config.toml
num_hidden_layers = 12
hidden_size = 256
n_experts = 128
experts_per_token = 4
d_expert = 64
d_shared_expert = 128
hidden_act = "squared_relu"
moe_layers = [1, 2, 3, 4, 5, 6, 7, 8, 9, 10, 11]
router_score = "softmax"
normalize_top_k = true
routed_scale = 2.5
balance_loss = 0.000299
balance_bias = true
router_cosine_scale = 20.0
shared_expert_gate = true
init_std_router = 0.0251
lr_router = 0.00074
num_attention_heads = 2
num_key_value_heads = 1
head_dim = 128
vocab_size = 32000
norm = "rmsnorm"
norm_place = "pre"
norm_eps = 1e-06
positions = "rope"
rope_theta = 10900.0
rope_fraction = 1.0
qk_norm = false
attn_scale = 0.0884
tie_word_embeddings = false
parallel_block = false
init = "trunc"
init_std_qkv = 0.0207
init_std_o = 0.00422
init_std_up = 0.0207
init_std_down = 0.00422
optimizer = "muon_variant"
learning_rate = 0.00575
beta1 = 0.95
weight_decay = 0.031
lr_head = 0.00671
max_grad_norm = 1.0
warmup_steps = 200
schedule = "wsd"
decay_fraction = 0.697
decay_shape = "linear"
final_lr_fraction = 0.0
batch_tokens = 32768
max_seq_len = 1024
doc_mask = true
train_tokens = 287900000
max_steps = 8787
dataset = "wikipedia_en"
Below are experts of layer 7 (counted from 0) of a mixture-of-experts language model. Rows are named router (the router's row for the expert), up (a neuron's input weights, with its number), down (a neuron's output weights, with its number) and show model dimensions 32-63. Each number is 128 + 32 x the weight over its row's rms, rounded and kept within 0 to 255. Numbers have three digits each.
After each expert's rows: a language model's description of what the expert responds to; "comes after" lists some tokens at least twice as common just before its tokens as in all text. This comes from a sample of Wikipedia text that the model never trained on. Tokens count by the router's weight.

# expert 21
router:152116123153125147154144116218120117153125150087134114150159165153159158076159170042140125130058
up0:129149109134106167074128148180170176162097131201158076142110146244118121181197158125126176167129
down0:076103162170140144154155144169159074087218166076046136134122075121128198151124086135139090144151
up1:105142155137120150117091131190129129144109095103147123092118114139086163091178126139204117103106
down1:138111134169146093110113115131128120095113111142117143103092129086074127185124092116098189143111
up2:116130127134106114085193161137155099131138172176134143127128140068179135138137199190143085120135
down2:142098156139114187144197147126073133127104108143206149115113107121123176107142094107128201143134
up3:165145099199129098123108141119126171092184122212091129174088122171136113147185113119149113119104
down3:143162093164143149080094083088076147104115101216046123152115124124123114091139084143105153086073
up4:097102108159127179128087160145067086099129128092110113165123129157104125172173186119170125149149
down4:153138165143093118163181172184150155154116063083128100108093114133057184164141177164144127105092
up5:109168087152086130137063138145148153108085132112112080120139121114113097075166168127159126182139
down5:115128109142115107165137161164066198143149123080100104107137113131135184135154061117108124139181
up6:113172160122163133097170151175184119154074121153114157131106130105069173136151134105092116166136
down6:149096118210066112138103130152129167136194156148099121178090105150111199096072163060133115094162
Description: First piece of a word starting a line or sentence, often after headings or "The", e.g. genus names in species stubs, The college.
comes after: "\n", "|", "=", "-", "The", ":"

# expert 5
router:121142123126139124148159090071149189092168144108132136126156125103175188165124151159085124200151
up0:056102100143120145079081140148135178163157152113138126100143109091138195076155134105112117154114
down0:115081090102146117144101118157152133109051088115166136118067141141139149162106125157169127141083
up1:165068152106137113166072146087086130146133093151139143130157128175125119126133176108131156179139
down1:110171169114077184118110135154150125155146101050119136061118091084089110079085101097146186147115
up2:074103143112137144098048116132114089154118142076147160184108142164133073146136173120143117150141
down2:131101176184105158149085092141177115111136056171131150138161091107010099089091118105138090136098
up3:156086218156177093123089174112129060081137119120132116164142113147105159151160155139118110169135
down3:088142136124138108106129153125089169131110075116150128129073121098080147147085142147131099108100
up4:156085120100173103202144116130143142065167114175116072136144130037125163180120161116170135180157
down4:175135093134075118108091154161148086085165117097126100137114160104133162105104126141097137155121
up5:122118157143122106149123103065145142073133133158131148138135074089141085106133096103144116154073
down5:155155061138136146150129058151177110098116151133046171130148184148178180094127135142127130091148
up6:158137145092113123091156179109066122105124176113122115092072119154147132109104106123170089100203
down6:064075144127136147138087106122177123120110102082104050205166137090124116127126097113165143153166
Description: Field labels, colons and values in person infoboxes and bio openings, such as Born, Died, Spouse, Genus, "is a", birth dates.
comes after: " is", "-", "\n", " Born", " Country", " ("

# expert 2
router:134099044141174189091108118178134140145127179129166124157142170140150130074160117062132166106160
up0:142115139152152113174127133130125089048177099116113090142124160108107145162087136101105146126174
down0:087159064147101092153203107149093150073172161079139123122096133152051170103125113069126160124116
up1:100129083141127111151087183161105139108162046134133136185074160149167151118168117116167136189109
down1:179156157153150098090173140153160139149160146162165126142094136090110168132078098132096117103148
up2:204082143078109162140160159099149081110091140115071144138114190170142097108127083114143153069154
down2:103137149121150109142111130112101131176098144149149085099150094082106167066070164095070069193121
up3:103139162144151129103156075160113162124108110167172106158140159098109120106152189131140089109133
down3:074078090115194095165099109141124149086125105101150114125153142139106137122124122089165145122132
up4:107177138083146053108081132127071141168121162184135149113071153154147127131175127119124114122146
down4:082162111088190076119079112172176103164110159129119078134149078100103205140072096126100097148102
up5:175116102096134120117154138055138092093137136177164165141172129139176184104135138147153071201128
down5:129112136145112140132068180122132111055170170095113129097110167128110185148087186120133115099169
up6:123136125167116176117075175189084143127156148082153184093099135134166154110169128104078152114076
down6:102119097162086144165160042119167160121118087098108056128068144090148111107153130125190114171156
Description: Line breaks and header tokens that open a new section or table after wiki headings, such as a line break after ===Out on loan===, Final, Results, Rank.
comes after: "\n", "==", "===", " ==", " ===", "===="

# expert 31
router:145134113140173149141164101135163117163154113113156122130122096136181095123200118133117118093154
up0:108163138138132159179145103157109139045112066106105126168086142101169106070094134113086147145084
down0:118109128073155105158174134124139192165123175123067171113124141065123107150130124143114113136162
up1:158189170108123062136167129145098114064139120075099134151110139096101124120114135088142109149070
down1:137156134118099122137143169109123137121142137108119176065125095116160095190144078106123114131159
up2:133135110139130115101159149071156204121155101078134137151117179169101075183163135153144147152167
down2:077097139137156142095150173082206133181115077101144140079157149144183144128140137135158094155117
up3:148156026119145123166180135103136114145170141128116074085125066145148126145132120085145114153158
down3:161145136096160091139172140131132152102174103132144106127058116185158120134115121188168097147204
up4:077147131114148080123122072150062137100098082174132141145091151163138100092233170129135173155147
down4:063140117105180169117147130152107082088079155089125111125158129107136136154127103134141101166084
up5:134113130196091123091122083110186086135164132133105126133113089157106100148114110122097104163146
down5:165206095148107133081076151134186123158148058139090097156120143135100129103087109122190095108157
up6:146160103134110135174124136126115093097097062200139090157112094087134100052137097126171103113176
down6:104128112137109106162090136094087126105120133166157148153177181096183089074179115146138093114164
Description: Title words and name pieces in fiction, media and foreign names, such as Star Trek, Saint, Lady, Knight, and mid-word de.
comes after: " The", " the", " \"", ":", " A", "The"

# expert 61
router:126123093132143143198065138176167128118162121117144195131118088151099136134195146190107133167135
up0:173132110156155180092119162090117085158112078084166155108156114122104172133178120137099112144145
down0:110121158104067150107120127111158055104103142142095121125105160075079101149097101121131146106176
up1:173185098123084059181115098102152159169128130135101186113136111073161109143159150086092146185178
down1:121143053115099146130147131143127145130104129058127128055137209156181105126108074096136123122155
up2:113120115103125080134186155109122130170141181113141077101133131176083208099124158110104108127106
down2:152115151110147140124152103134131166145139120118145184105154144199122123141175108166136180117124
up3:189136083109149184101150118154165146153099180146109142089104126108131159098127107115137090092145
down3:120217074165170093074178093146088150144112088102099131143091094129143183128138133125153150144100
up4:184072149170096124135100154127129117126135162087164123068151189094126162092056130165084132124138
down4:100141116160116117069127116170117147128143137192124112126106165153078109121141177132108192170117
up5:058147100127129193141169112096110129104148129151146083160109153140136125123085156124153225133133
down5:141178114087175116131154179111109149215154136148121106153078102098107106102097177181139120110073
up6:097139115095192115103174105106138085158192160116106109110159188143108158141112133123131137145112
down6:046104124103150078147125101120137164198158108130111112080120132157161183114119107065089166198149
Description: Field labels and headers in infoboxes, taxoboxes and stat tables, such as List A, Species, Area code, Preceded by, District.
comes after: "-", "|", "\n", " /", " •", ":"

# expert 55
router:129105145172102164088093100059088196155111111160174113122094149110154123136143196085145163163143
up0:145182120114081118109131124106131129086116123127155086122158134115165109128162077112150062096170
down0:127182184146077102149127133121136124111124069055094173125144125110150153119105123128146123082101
up1:075144141110169109181126143169174111147117132122125160120095157083104144120126148161157186158128
down1:115082133128151067126117212120153120125081127172128122104092084151149115168082142120092092149136
up2:146111151139099157129158089170178044097214143120162137141123147109130100114062113108175108104073
down2:113065124149164130135103193126129137179103226121195142100091108125197144151130129158129097173119
up3:130163176182175113108112152143103091108206100093106143144098186128118188159138165136091140135167
down3:106133103145160147146103174127058113121147098124143166104115106094125116128112081113161130124090
up4:134167146119112071156091123117144125091104110193134134174130050123140083093121169138136089087099
down4:140108117139093157100162195103103120102132172129153075122106121113117177147150064095123153124132
up5:107063134094142207129174109161100086188129113105116103152174142110039108165112183095114097168151
down5:156196089145103080112099092029189142171083148107111151144111166188188130129162137147207103087153
up6:188107084131151149052164107114174202134072157172182106164119093118173076045119120156147144092128
down6:098128145153151121122184130134081117088087117111149128083137107074145161080049100109139091100108
Description: Quantifier and number words before a noun or of, such as most of, all, both, several, four years, first.
comes after: " the", " of", " for", " number", " The", " with"

# expert 22
router:074134121114147160133139123125126108149143130122125122138156181168118196149144101065086140161130
up0:119124085135152152061081170178139155138120123151194108109157134195108115100058121157137114148117
down0:079136103160105100154176087125049140127133096135115154135118087107146079123147151103133154140161
up1:114086135097080097095112159092171101084135084122153141129101103073103143120117145073114073130156
down1:140122131113136111117086095094112164101124116110153102168156165204112153095140121146191097094108
up2:099148164109087145112172128134108150154154126095165132158106185161113145122117165110165195142146
down2:106153193178096082105132154102118125089165141117125092102113140136129107105132099123127114079116
up3:092144104168142155158126136170101134134062148205134165069103111138080106100122181079168134168106
down3:143115136099118151170128088081131102131109090091107144119136185098140089136182120059111060132142
up4:121118124110134168129115121128146170163082140113118077129120094132125106176154192128163171146104
down4:155130148119190068166145108117139124155141130136134123197151173123111199141129130150125101095126
up5:075143145132069083142136108089108154113121217086098235145127094100119139063136145112146125137130
down5:149151124117166088102094157080142138116124107122145146208148090092087154129115150096102138078151
up6:143071152131073085120128124159146116102171143140154113090137174113100126079146120106098125169079
down6:147104098159134126092119102159147140132111163183132125148125113112201088137091103143090152174081
Description: Joining words between names or nouns, mostly and, &, et, or, featuring, as in author pairs "Girón & O'Brien" or "organist and composer".
comes after: ")", ",", "s", "a", "),", "man"

# expert 16
router:127106085147106105133125094122155106172181131112183139112183124098082212153115103082104094164208
up0:082137146120079104104127067160143110159158189104117101171140143135116093144139119130107104129112
down0:106086156102064160073161102123139128119145115137138107156098188128131134126048073118146092095197
up1:099117143168118134074095105133098052079187165088082099160132155164075133144094205147134110109090
down1:079131063122122126069118068180147084114101200090153145149156153064128116105096117100114167198110
up2:114095119144153103151186138124135197107117124201217093154175105171102123157115117156101095190101
down2:165143098109196144102119148082154108066114089104230148125138130094149154137110159115137117105191
up3:215116100120149114122085167122147106115157151115116106107164116143075161158113091138117167139108
down3:091086170155105094118173121154149154123106063168142124126124128120073112097149110061125088166152
up4:104084164143154138113110113135175091085150109120096107106122118063133169095111130085165176091161
down4:139097120102108094150037075114085162139133153112105141164137121104140152169115104055109137076124
up5:132141132166168136087119134103206086099093169112060144068147102157106128158129191112093131133133
down5:158156132140200120125168137136118069048152174169116174140101141160137116143102148082140094122147
up6:138146087147122126081130127211129165112122085111141161152108138119146126115139143082153147119123
down6:138107137142122095172140131068017110098113120161167091093084160183087058109158146085153123124138
Description: Line breaks that end a table row after a closing pipe, in election, sports and chart tables; also breaks between repeated separator lines.
comes after: " |", "---|---|---|---|", ")", "|---|---|---|", "|---|---|", "----"

# expert 28
router:088134127106107159128090151102108159118126113111113105085128148078097181136174168134087140135094
up0:076133140184187100152098116070085101078104141148136156151152133138172187148071150143068141184095
down0:090157129107144152092152142096173140125142137076117157139082117097124104048146101080140113069160
up1:160138119116115088106186170152167130136131103114165105142125101094108097160128136155096086127184
down1:099150128096186155156104098130178094086105106093166165100110128137135102126134132166148105111131
up2:189155091145168168123094093136131068104141116111084187132142155154114085134132177209083104133083
down2:153141118090173091097113129099088171151098199145152078160164111125181103139134154091159168138104
up3:116094114141129148111154151173149151091123144101102154104189160060098172127126099081147147126149
down3:126120090071134154165193135150120144115089164101202160117182182153143136125126129074081136117206
up4:064126106130136148098139125130128185092136169171139133123142180105140109095153168088130168113115
down4:121105114163115142131092117129139137167098175157156150169112131215137079079068092059132173142119
up5:104158124089086118113105181152153155075142099160144040184144140174101157117155144136141125160122
down5:121105098164157155174102169171147122186142095199096093061129167152139107130120139122122149144171
up6:108138110106108162170154206139139121146135109165072105122089112127140068141173123135137122157080
down6:096089151170092147175102128118151098094132128154138159147116160088108075106086133097129082138133
Description: Line breaks ending an infobox field or list item before the next "- Field:" line, such as after FIPS codes, UTC offsets or draft picks.
comes after: ")", "\n", "\"", ";", " (0)", "}"

# expert 24
router:093125118069163089156179150077087131166100118116125149146094154110150086106163184170121140081122
up0:131092134161118162148154094149069210086055136196089141130158154135146154165082195075144164120160
down0:166160079083138115088107098162075144122121143133186156120208141133069120136093158140156172066120
up1:121144144158146167105116121103182174116099138057102110103161109164119158123111116105084121098132
down1:145110146086132117162160116061123117132129095110138116166068094112082166134101193155169117116117
up2:125146142131173136113143115134138102171173136104080142164088124169115165069130151113112149159139
down2:149125099153138081135145118087102051144136140114165133130140126128139170164158210134147115092103
up3:113132096123084107143123141083166082121078122164105115144134162113148122140087144131083112084150
down3:063161177117053091097130111101151106169108127135152054114121152111109097139157145096173081081121
up4:193149124090137164119090122116062114122143191104159111087131121100081199130183148095062095162110
down4:118135098227102192161105106095138133079130131151124110128171119144061128115096129085106173119085
up5:126136114115096148093142083137139114132170081152121133135113118150138062128132124146140167111157
down5:150157129113156062151193144130069117139134118146092107118084159045153164136170110127125147105134
up6:141073139111141193113093166135138195137090135091147093126100121166096100108137162179156152088073
down6:103184105163134052111188134127116141160092068093185159125106072108144179100095160163144124151090
Description: The article a or an, word-initial prefixes like re, co, inter, and adverb endings -ly, mostly in biographical prose.
comes after: " (", " as", ",", " and", " was", " became"

# expert 18
router:189112094102110097136180085161176087103198171072117138175117084190137190113106157115112137183119
up0:138150166075150130104177121110114110114085153156130132128097147125143144178124117065118113073130
down0:201081091100113065151147138075094171076108171113090152128049126155155169205143149141057154126171
up1:086127089152129111091155196127162116093115146057122142096154098123122104145127135127127156107162
down1:101144150088118168166115099109110112165051113080120106113119166137106165148111097067083109147116
up2:138127121125106106138132109153147114130146097133152179180163091104132163120121166139151095136094
down2:168170146116155114122098142081143106148193132122126133173145109124147102063091170156071127145118
up3:129139112197063162092068162144108112159170199148115138128173138140148098120142115156080201153114
down3:135191101152122122146164185131172180111127102092086143190148098095132140094111109120130177073060
up4:092166095140192053097128184169146106136104157137130164129104120117101142143131153141126105158101
down4:111105123038165101172135112125127091115174159105110141132067082108073201117123122152123175110102
up5:118145139115132131124144100128168088129113121108105112184137133105057181147088132165077143198142
down5:118132127164118150196127133139179196041131218136139116105156128142057114121129115125145154182117
up6:133146168086133109125132093160126136165112199102189135067134154132150062128123124132140091079090
down6:157172099096120212134145120108139122152134127119169175171123130097101154141120146130105099110193
Description: Past-tense endings and label words in infoboxes and result tables, especially "ed" of Preceded, plus Released, Nominated, won, Candidate.
comes after: " |", " Preced", " Succeed", " (", " was", "|"

# expert 38
router:071114145055140091147178156131095089111139170057108110135122103146107087056135135119106141195110
up0:096105122193069182103156127134142137094099129131105119161076128180144142116141135116151143187152
down0:182093167080074097102128098092095164203156140089163141102070143098139142084119126090095170144153
up1:121148140113140115105134118135129140117153135151112093122099143125176146127174091126122172136123
down1:109106075169132171109120126170080077097109113114123152130183122139094137092093108100125068063092
up2:129114107110100136147095155145096131160130170103135088156182136110101159077109131094114146110177
down2:110155147220092111141140088104070117161113155145135133091156130109141141148175122113109130119148
up3:103186194115136138081056130139072177121125128079157126120137162157100162113083127163096129124111
down3:118145146182093099171084146135119145099117170095169131164164142143165159109134105165180107070134
up4:123093126130105114101142071139142129135093080144115159172151127133116152157091158168085135107108
down4:079141162116165110104118129154172152099173093094109174080124146147152155152126157105130154127157
up5:142120125094135207136180146155163093171110155147156099136121126155139131122074161131130087113147
down5:123110126151124112127149113068137153135108097150098089140135160162143143110111120095148173087070
up6:122116151096141119168192115173119126114103137061109105137160086188135159064158113109131100120130
down6:122120129201156121095111087106123067147135158139152107158060153147137102109081133087079143146165
Description: Nouns for spans of time after the, this or same, such as year, time, day, season, period, plus some abstract nouns like way, case.
comes after: " the", " this", " same", " his", " a", " in"

# expert 11
router:100043119126141092130098061104096120161118158090126090105105114095190138088103144079097111129076
up0:174139093166159124102101150120108116108117088112045086129150179093111098169044129115122113165113
down0:092132125102180100137165199109161123136166158115086120177142114144156114102115175112083079061122
up1:106079162119154099134106173109135146120117148109164119134123173171157143122157087111178084095147
down1:150111154093136128146126137137165045142106170128170131190097131140163157103110159133111122117160
up2:123142087128092133080164125141072124144175140105118148120215130089163164126113145142139153159121
down2:163134149155124105113161103056118086122149099131121104085129150118158116139169174101103151141147
up3:132116144098040206089109149146112175157104102154092174122157142111101119115129096169105172167118
down3:113111134165058128116072125085136113139142129150126139064133126101070132113173156143152182165166
up4:127132156118084111131153183079120088118130135133137127113122114068099177100113189129135118114125
down4:127134147167102100158085152118122111110219089172055101147128083121104110154125108140142154143100
up5:125068156144069151135104084122165096103082151104076154155116127129094109151134133174079165168165
down5:124143177164097169170112114144201156116140097175194095069117127165137101072143160086098115133089
up6:162137140131140116096142158130070089094090085118136133128102112127155065160125159204110056126109
down6:073063135140122151173118113118151133104146060121069105120174159154146106177176143082111096068161
Description: Words starting a sentence or clause in prose, such as In, Although, According, plus the a, was, are after "there".
comes after: ".", " there", " There", " and", "There", " has"

# expert 42
router:118148136084178111147119162181047109132139130151159113138154093122084163129116163097122151179172
up0:113186188086118117129104073157101148088108086153149045154113119138112112127151127107131114133113
down0:131178111110082181164157153143143104151089065116155121150106180116147064143167143097131118043153
up1:182132146144134142072170154077146155108131125099189097192138139147118184088140185103115182081140
down1:136168112142171127152132118176156110174086118136137114168119160100092154172144121087194161151146
up2:102110134105162153159144090149173167103056151151138134148117156151127095168191144155138133193164
down2:092150152135138129103116143095145106104100171125156114100146159146117172081170176183148070131146
up3:164093132095152098085131161104087212069121125106136172141128141079104068105116083114166112168159
down3:042155071087131143150091144200078156110125164096123152110134144150113169205095145151156133118092
up4:165128122212131165153117106151207133101163175103128128151088086085127180077099131088146127157136
down4:092157124097071108089123123127116170120147138092100107120131104160157116131057130148083123160106
up5:129110223144157144102138186146142084115104156067087108136148118137202087124098097080125125151119
down5:107161143093127074127155084153139099140141076085142115105106176112188122153122151121146157123127
up6:188033152178124157085104091099120175094156110066107083081123160109219160109130154138167119128113
down6:124166099092087105179137185170090100172142070125075160127161112123132129148140155132121126123152
Description: Small numbers, dashes and scores that open table cells after a pipe in sports and election tables, like 0, 2, 0–0.
comes after: " |", "|", ";", ":", " /", " 0;"

# expert 23
router:152113095105113097122174136092091130135117074113158181147172110172148149130080088153146148119156
up0:150159144178144097146087166110116174104125051090112144093094106114149186140168165122049065159136
down0:144128066122118124191172162150095099118155150133120131117095142144133094128168153151198109077145
up1:095153186149131135123139197127101099095133158102125102139142108050120148102152148146122076114099
down1:167176113205122108163171117175171127113157169103149144138118118109149154173126123120132070112138
up2:169146116121105119105070113111134153105115107192128130210152116095116134126092183072098147091135
down2:130077197162167144142099099121149145124130102076169148129105119158138097174127167130135101141140
up3:138138141124170116171151110167125127146168138134109142167143113117181083159162184224109118178100
down3:140185149088076095071117127180142093089085139133121146159126109098139090159126099108105143088066
up4:145111122156166114093108062101124160096135166141131163110075179124116168109164150117160098130149
down4:090143141143163190157088158173167122125130148133172186120163102134177109124148123150137089118158
up5:148199073087066126156153134145095152157119120146132158153109088110089154082202091164081146173193
down5:151079131159152164121094132136099096122115150113090143168128158134118098059102093079161106065160
up6:137150126107118075100130124094110186145088141159131074119142166127101114170145213115101068168064
down6:137132135163164091131092130147112103070146095119157146106192123061119107121170120097116161091113
Description: Bare spaces in table cells and opening parentheses after names, especially before "born" or dates, such as "(born", "(18", medal.
comes after: " |", "|", " =", ";", "\"", " Donnelly"

# expert 56
router:192134080090220102108116151154148124142107159125149122124066111083140200086141134087173138099127
up0:188117088158068088111138143144082139117179124158162106138131146095125174166170097092113132093214
down0:107107153191096119154156162137079079115151154144133139134072099153092140151052086123129169105084
up1:108159143138131095076104140168122197199149088129105126106041136089151124102129150127120141122203
down1:125125136061088127095126099140105179110130134183109141095122110109112109167118140141083111072131
up2:114172109130098191096101159176132139129097143064135103131142113095149129083123124166139106133174
down2:159140166095155139095180151128116176130133092075135107084119185112131163061155114129149122105145
up3:096098130068097068138145140105154098116182071175084119119155129102098079097112144114150118132089
down3:070131094130200080194159081093147129089127103126157164140116083134120165118141177133139144125140
up4:159148085158152089110111060176125195165053128169105141103135119147122165187125153168089122121135
down4:195141193111117111152147166111169168169149159087154147118135183201124114123124127110081136095115
up5:123123118193119143129128128091151135132146097205134133176174063110160135133184075090149139084155
down5:132135145134097177106140147098179078170110147076141084138176171153084148130151160164143128086155
up6:153174133129124151115107115103138100085131162130107141132136078138100115112125072117090119172070
down6:144146164089118181170092143116127094114133189087115125068148090095097094185117125169093119119214
Description: Numbers, scores and verbs in sports season reports and league tables, such as led, 26 games, 2–0, Pld, Pts, were led.
comes after: " |", " with", " for", " in", " played", " was"

# expert 8
router:049097105126165132129167123082114142142136100129138153120164194166086142156149099049088157165131
up0:131114096146121134141147163168140116068107123119135184159155049129124138118120121041121129108218
down0:104132117093129132127099139138070130109116204164173099161101137158136059145151119151136079112114
up1:164127137131164134109115163121136114162153134080109163155111140130118151108124103150196118155162
down1:162153069183106152144170121121167178161158136116161101125084176115184114098114134112103174106117
up2:067123117167154134151083125089090144116161118115080111134147107124077110152147141093196135119102
down2:112153149184135151115128114118147144117142094203065148110158103184177078138130139121127155136123
up3:126110128144096116028172114189115069137122129079082155122100184094152154128133134171086173153124
down3:143164107136106130128083106131087169102160173162123074105114102079161147178110166121099125104095
up4:128200116113113104175157181090211121102130097157132099132089169121140116104137130155120077149160
down4:131088104078101150145152109120088165101110142122171194175100095155079202117120162105135106097139
up5:146086146127123138184134128139145153116109161186096159196126117150159124147146168118142088170171
down5:110114158179127096108127145117130207099105155098126140132061127157107165108094126113136082140062
up6:157217122143117112096128076118111128148163141135082206095167115118132163177133120100136131124188
down6:052135072070165097085129076129131164147104114154099076122097129111166190095124161122103215144089
Description: Conjunctions joining words or clauses mid-sentence, mostly and, also or, but, nor, although, as in "as wide as or wider".
comes after: ",", " and", "s", " well", ")", "),"

# expert 54
router:179184061076114145135130144097119207150125110094162103114162217135172131103092133121159094090130
up0:214107182117134188084112139137123154131136140165138135121154121183125149096094202074113162175090
down0:120148090114126123177122115146175159131077136099102140116051145156137170051128153171101102148163
up1:132166109174130121142131061119127154168129132092068155169137160098082141147132147167173103143138
down1:102173114102126136089141169191114109116121094161145150120102107116143149074159090127170096146118
up2:110134074111111184101090107100130139094142075137144100135107105162122068125105185114188101197105
down2:123185108086128191102104126109093105071188129112116106153128145145120104093139139131093123172137
up3:107137098165109106113103169066143088103123110129172140139142116114100136101120207109146159124132
down3:081054143157088160165106113083181151154155157140088167153106065183132130155130137126143160108118
up4:139122192127076123103133180142092095138109181122138110144122097133138128099084099194151125156146
down4:201152162067076137140096120163173159196140127086136131148109134142175169117106158150162065132137
up5:165104126081098139131136153122185169148101100088122142120136133139134092132164083139182138103168
down5:078146137121088131115188105110148098113100112124095128184123161103160073130150143121195123127154
up6:127149120084098094092128097136206106110127118069098112108144117117111082217124121121145136191163
down6:110138117160098096106077118149155163153200139147063125134068148142193155126162105136138171155071
Description: Articles a, an, the and per, every, each before quantities, plus LaTeX braces, in technical and measurement prose.
comes after: " is", " as", " with", " of", " in", " for"

# expert 46
router:105097124098169110155135109150108078069151165153118143106119136129173095166099179164080046142093
up0:062085105087048147115127146081162137169156161126126124157180156149105096081142169121092104155140
down0:084127119142150156123179157153098062148076164145113154060150077117058118144091078121173152125162
up1:161181125129131044142106137120070129101135143136127116095139089081101120115162108129115100124123
down1:061070148150087178164148148121112161141158105092149112126092131015140080194098122173140166202131
up2:176125188126063087130119159143116097164101134134183153204106070111099141135119169094153073091144
down2:121118084091178181106091130127104144084132143081147148134149077112073152149108152179152173141090
up3:215108100164146150135151115138148129153102107090122112133181153119128133070128122099121154107111
down3:173141125149140079059115132133137140075155197170150109104129171148143152080097119141176115137161
up4:108155091139133146128110063178151144126107115166180121192118150117099083175122197083129120152118
down4:137127139115132153083029128072096149091195139157128124161141091093185137091082181112105124104149
up5:158104143063192121116095151132132172130126150146134200158119189149133128137082097101105174079116
down5:081138162181172079093121178172126109178105133149107121148116147124176111083159145109101139108145
up6:090168141159092098108131175123106172176167143151148138109197111100091109129154114113137167122130
down6:096151105088111148168155190103157110130105102129110130109091127084148105119128176111141131168113
Description: Base verbs following to, not, can or would in prose, such as provide, prevent, protect, represent, find; also verb endings like -ed.
comes after: " to", " and", " not", " can", " would", " that"

# expert 9
router:144066092145069129109192178074106157162108104103141158101131145127157133159134154120158068140066
up0:090155065145101060096127119111119188128122149082110076157160152109118058141166118112157141124145
down0:148148068077102174149137121126097097082094150075080138129124115085138190200105064167128118129128
up1:108134131155146138135140123146109110180171068183113175066117186154123103140147175111133119084127
down1:145100121135079148106124119077107143147141075122177056036136110159173146127087139136116123138122
up2:119099147108098138125079136119172161131120127116153148164152105124124139101127143107124177120156
down2:132116121107136186222146186117147087131159144122072103089113159121214113099128176156154109111170
up3:177089114095145135168070103157120109134159138058084146208126157135116090089153119126094152087103
down3:150134149064114082119097197052137112184186142092086133133100097127153122102113167132129179167122
up4:087153057221150128120163117117188102126127140115140150070100130168129155115129099153106157108096
down4:162137144113052119151131111142186154140167145123135142169078159128149099123161128150141151092180
up5:144149129143114156150130158141144162136138121148156141152113058088128100110065124099071106139151
down5:114141124075106122132113117098118165180131235154101131148171130171090102125063108099144111111112
up6:130118113141158152115120132165123129146120128113127119134102169101134116100146188144109109144143
down6:164092134144109076165094085172135218154141063125189124095093125167138105160134101128174171174132
Description: Function words before verbs, mostly to, not, also, such, never, would; e.g. "would not make", "See also", "such as".
comes after: " to", " did", "See", " not", " was", " would"